config.toml
d_shared_expert = 0
init_std_router = 0.0248
norm_eps = 1e-06
beta2 = 0.95
batch_tokens = [65536, 131072, 196608]
Below are experts of layer 5 (counted from 0) of a mixture-of-experts language model. Rows are named gate (a neuron's input weights, with its number), up (a neuron's input weights, with its number) and show model dimensions 0-63. Each number is 50 + 10 x the weight over its row's rms, rounded and kept within 0 to 99.
Before each expert's rows: "mostly gets" lists some tokens that are sent to it at least half of the time; "comes after" lists some tokens at least twice as common just before its tokens as in all text. This comes from a sample of Wikipedia text that the model never trained on. Tokens count by the router's weight.

# expert 46
mostly gets: "ab", "ob", "og", "ib", "amp", "att"
comes after: " c", " est", " B", "oll", " b", " C"
gate0:34 67 47 67 54 36 48 49 61 57 59 52 47 54 40 50 46 50 50 49 47 46 52 51 44 53 34 81 45 41 58 37 40 50 42 52 47 67 69 51 41 54 54 53 46 72 38 38 56 54 56 52 48 49 52 65 53 49 52 33 35 60 55 50
up0:50 40 69 35 39 62 59 60 68 61 54 52 48 51 51 41 35 37 59 40 55 46 41 54 34 63 57 51 29 33 53 64 47 50 60 47 53 62 51 62 42 25 41 44 60 33 52 48 44 49 48 58 59 49 30 57 45 33 51 48 35 65 53 53
gate1:39 45 32 35 52 72 64 56 52 78 68 51 43 44 52 40 43 60 48 51 60 60 48 35 55 57 63 37 52 66 52 53 49 49 39 61 39 51 55 55 48 47 56 64 28 60 28 38 53 38 54 33 40 46 67 57 57 44 59 42 50 29 54 57
up1:54 45 46 67 60 48 66 38 53 45 44 41 58 56 43 61 48 49 32 54 50 45 70 36 40 53 48 44 53 44 33 54 68 56 55 46 49 61 51 58 57 47 47 41 56 47 37 63 51 43 33 53 62 51 48 50 49 20 57 49 42 51 43 52

# expert 72
mostly gets: " was", " is", " were", " which", " are", " has"
comes after: " It", ",", " it", " which", "s", " that"
gate0:54 53 47 52 55 52 50 37 42 46 59 55 60 54 46 47 26 33 63 39 45 51 53 36 66 57 41 42 34 59 58 54 41 45 50 42 51 51 54 52 45 56 30 40 74 36 60 58 65 48 47 58 62 41 63 51 41 66 52 39 42 54 52 51
up0:59 34 34 48 45 56 41 57 72 37 49 43 35 49 46 47 53 58 37 44 39 40 55 66 58 57 45 61 45 53 66 44 49 54 38 39 49 32 37 50 41 42 54 52 50 57 47 37 47 66 46 49 56 64 36 53 56 41 38 42 54 37 62 80
gate1:51 50 40 47 41 41 41 38 41 35 66 63 53 42 55 60 63 50 42 42 55 65 52 56 60 33 62 41 49 52 61 45 47 47 76 57 69 35 52 48 54 36 50 56 33 43 44 43 57 40 43 50 56 31 63 53 54 51 52 48 54 62 51 58
up1:48 55 55 52 55 33 33 52 44 41 61 48 30 41 50 53 38 61 37 58 37 48 40 44 36 42 52 59 75 53 59 49 36 54 51 58 41 58 31 68 57 48 55 56 36 35 28 72 52 51 47 34 41 60 30 56 54 60 53 62 43 59 41 56

# expert 78
mostly gets: "+", " 2,", " 1,", " +"
comes after: " 1", " |", " 2", " 0", " 3", " 4"
gate0:48 70 45 63 50 56 62 68 42 57 47 54 49 54 42 49 58 43 42 60 53 57 40 43 51 63 61 60 19 51 51 45 46 59 32 45 56 51 59 39 48 53 57 54 47 43 69 39 39 55 42 48 55 62 72 45 40 40 53 48 71 49 57 67
up0:45 34 41 61 49 56 61 54 60 54 60 45 60 39 47 55 51 41 52 51 47 36 45 52 44 65 58 57 37 27 66 52 43 47 37 48 51 51 40 50 41 56 42 44 51 42 76 48 51 65 34 53 55 63 43 45 50 45 55 39 70 36 39 67
gate1:39 44 59 76 47 34 55 62 46 56 48 46 51 26 64 52 59 55 40 42 73 49 46 45 63 65 66 53 41 63 52 44 48 40 53 68 55 74 52 46 24 56 33 60 66 55 40 28 46 60 37 42 49 49 50 58 49 45 52 49 59 57 54 43
up1:62 48 58 56 53 62 51 45 56 77 67 26 59 47 52 36 43 48 47 46 45 56 54 51 45 38 53 47 53 52 58 66 57 52 50 57 39 58 56 48 57 54 47 64 46 48 62 50 60 59 45 53 49 68 50 61 50 53 43 41 49 50 36 55

# expert 53
mostly gets: "\\", "$", " $", "^", "{", "_"
comes after: "\\", "}", "{", " $", " ", "_"
gate0:61 71 58 44 62 55 61 44 53 58 46 54 45 47 41 51 43 43 53 46 45 33 58 41 47 45 68 44 45 60 46 20 53 53 55 38 52 54 60 55 53 44 34 50 58 38 66 49 58 26 29 42 53 48 36 64 51 62 36 58 48 49 53 52
up0:50 48 42 44 67 57 62 49 72 42 62 53 44 63 52 42 52 61 43 43 65 29 70 47 28 52 39 44 53 57 50 45 48 57 50 52 66 53 19 47 47 41 54 31 51 45 61 54 44 51 47 60 68 38 59 53 57 53 48 46 59 56 49 51
gate1:50 52 60 40 40 57 46 53 49 60 73 42 35 39 56 59 40 42 37 63 42 54 23 55 44 52 46 47 54 42 32 21 40 47 54 45 47 52 33 46 52 57 52 38 40 47 65 50 39 47 51 37 40 48 58 56 49 54 63 57 57 52 44 72
up1:42 43 47 31 28 54 40 60 37 49 33 36 38 66 50 63 68 49 56 45 45 46 41 56 51 30 41 53 56 59 47 46 42 31 48 64 47 47 51 53 67 53 43 48 39 56 45 59 44 34 40 51 51 64 37 39 46 59 52 68 70 43 65 42

# expert 0
mostly gets: " all", " list", " bel", "ould", " will", "ow"
comes after: " r", " f", " w", " st", " l", " b"
gate0:58 49 40 56 60 53 49 55 57 55 50 60 61 58 56 44 48 41 57 66 41 68 48 41 64 45 51 48 40 36 50 69 67 62 34 13 52 44 44 58 44 60 56 34 44 45 49 48 51 59 50 43 50 58 50 39 46 62 42 53 50 70 39 51
up0:56 52 46 55 23 65 52 58 50 58 40 51 42 51 52 43 50 30 60 56 64 53 60 48 42 38 50 45 48 38 66 44 38 53 47 53 49 59 51 47 41 52 47 39 43 57 46 32 49 54 55 61 50 54 49 71 61 41 44 62 48 40 46 49
gate1:40 44 44 45 64 44 59 68 55 55 49 68 34 59 52 55 41 44 35 39 37 48 43 60 41 42 61 65 70 64 64 49 49 41 45 64 41 50 58 55 50 49 44 50 66 54 41 69 50 68 45 45 55 33 53 56 39 46 60 48 34 68 54 55
up1:76 55 45 57 48 70 52 47 62 51 34 41 47 63 74 50 44 53 54 48 52 62 41 61 44 39 38 41 43 54 50 49 44 46 36 55 71 65 54 41 71 69 40 41 52 55 54 31 52 69 63 53 48 58 47 46 37 62 55 47 55 49 41 50

# expert 14
mostly gets: "uk", "aj", "ak", "ik"
comes after: " K", "ak", "h", " M", " T", " S"
gate0:46 64 52 40 63 62 57 61 61 59 63 42 55 40 50 45 35 58 46 50 61 53 64 36 48 50 48 55 45 67 54 42 39 50 58 41 58 53 48 48 45 46 45 52 54 56 24 56 53 53 52 57 53 55 45 41 51 37 55 55 46 58 54 56
up0:46 53 53 66 52 59 48 64 45 54 59 50 59 48 59 52 50 60 56 59 51 48 47 75 67 57 54 44 54 43 63 44 55 58 51 50 60 64 37 29 62 47 75 42 52 44 39 46 50 51 43 27 45 38 50 44 52 36 50 24 64 37 45 50
gate1:71 67 70 46 58 46 57 60 70 50 59 34 50 51 51 49 45 38 53 34 74 57 53 50 72 43 54 60 39 54 43 58 59 45 49 39 42 43 44 51 46 48 43 73 82 56 48 61 43 55 31 53 47 33 56 43 50 50 38 43 44 42 61 39
up1:34 49 43 40 56 44 37 54 50 31 53 42 55 56 42 64 45 65 55 50 49 58 48 44 42 65 55 53 55 44 64 57 69 51 55 66 41 54 49 58 61 56 38 36 46 53 41 57 61 50 51 50 51 50 44 55 63 21 48 66 53 62 46 44

# expert 29
mostly gets: " the", "The", " of", " The", " a", " first"
comes after: " of", " in", " to", " at", " on", " for"
gate0:48 53 53 43 46 47 50 62 38 45 61 55 42 56 54 46 28 47 48 65 48 54 40 40 44 41 50 51 45 48 55 43 56 47 54 43 27 62 45 58 39 49 67 45 62 46 46 57 52 46 70 55 53 31 63 49 70 64 39 56 52 41 51 68
up0:70 57 54 38 44 53 42 42 62 60 45 44 51 46 54 47 30 54 56 60 68 41 36 68 60 54 45 71 41 48 58 42 48 42 65 49 48 51 52 57 35 37 51 47 27 38 63 56 69 46 49 45 53 34 57 52 48 63 51 47 61 62 63 65
gate1:50 41 41 50 47 50 64 55 36 59 45 53 63 44 41 45 49 63 46 48 49 31 56 50 40 58 60 35 45 40 62 69 53 44 39 60 51 48 59 52 39 57 40 37 71 45 70 60 49 55 55 37 42 49 55 40 43 47 53 62 09 40 53 53
up1:43 52 34 52 38 49 53 40 48 54 55 46 65 66 37 28 62 59 45 61 64 41 50 54 52 63 52 34 37 49 56 62 62 60 46 48 52 56 29 39 54 47 43 48 45 65 48 53 72 45 59 44 49 56 61 35 45 56 44 63 68 64 61 54

# expert 2
mostly gets: " his", " their", " her", " its", " His", "'s"
comes after: " of", " with", " and", " in", " to", " for"
gate0:53 68 43 62 57 55 52 47 39 51 47 51 52 65 43 44 36 53 47 57 53 57 52 50 41 65 35 73 69 36 48 54 52 54 52 50 53 52 47 37 52 61 44 31 56 45 37 38 55 38 36 57 51 51 78 58 51 45 35 38 75 48 49 63
up0:51 68 62 55 47 42 49 53 49 44 36 26 42 60 63 67 44 62 56 44 60 34 44 58 48 53 53 33 42 50 56 45 49 44 72 49 44 53 37 55 59 41 49 61 57 51 44 45 56 39 53 67 48 55 48 44 46 72 55 46 53 52 68 54
gate1:42 59 35 46 58 56 36 56 57 58 44 53 55 68 44 47 49 57 57 59 32 53 52 36 50 49 42 48 50 53 47 64 55 61 45 48 49 50 48 58 47 32 45 56 54 40 57 50 46 73 50 23 62 44 50 39 58 48 59 46 33 63 52 60
up1:49 51 56 56 48 49 38 64 50 29 44 45 63 44 59 49 67 47 51 56 62 40 41 33 54 55 41 37 41 79 41 25 32 55 46 36 50 59 60 58 42 49 48 58 39 41 48 46 56 52 60 46 51 46 56 56 54 51 51 62 65 55 46 37

# expert 18
mostly gets: " into", " with", " between", " against", " including", " called"
comes after: "ed", "s", "ated", "ing", " includ", "ation"
gate0:49 42 49 54 40 56 46 27 40 65 44 57 61 56 38 35 36 33 47 50 53 63 45 33 56 41 49 53 46 59 31 35 51 51 47 47 43 59 50 40 40 56 53 63 76 50 47 64 34 41 40 48 39 56 65 55 33 56 34 60 49 74 47 58
up0:62 57 29 48 46 53 56 51 60 54 43 45 59 66 58 50 61 65 53 50 65 35 50 53 31 38 54 34 59 46 57 51 39 56 48 44 50 37 63 41 61 48 45 55 76 57 51 60 39 43 41 50 66 59 43 28 46 57 54 55 44 57 46 45
gate1:66 40 58 61 59 42 54 69 30 57 63 40 49 40 44 48 47 32 37 53 51 61 37 54 44 48 60 55 65 56 45 46 62 41 54 44 47 44 60 26 69 44 43 66 47 42 42 53 64 53 62 44 28 49 63 45 49 49 48 51 57 53 42 40
up1:39 59 49 56 50 50 50 67 22 64 65 23 33 49 39 42 64 63 48 48 55 47 39 68 44 50 54 60 58 31 74 49 46 49 31 51 46 60 60 52 46 64 49 59 39 34 45 65 61 45 57 51 52 32 52 51 34 48 51 42 60 51 47 49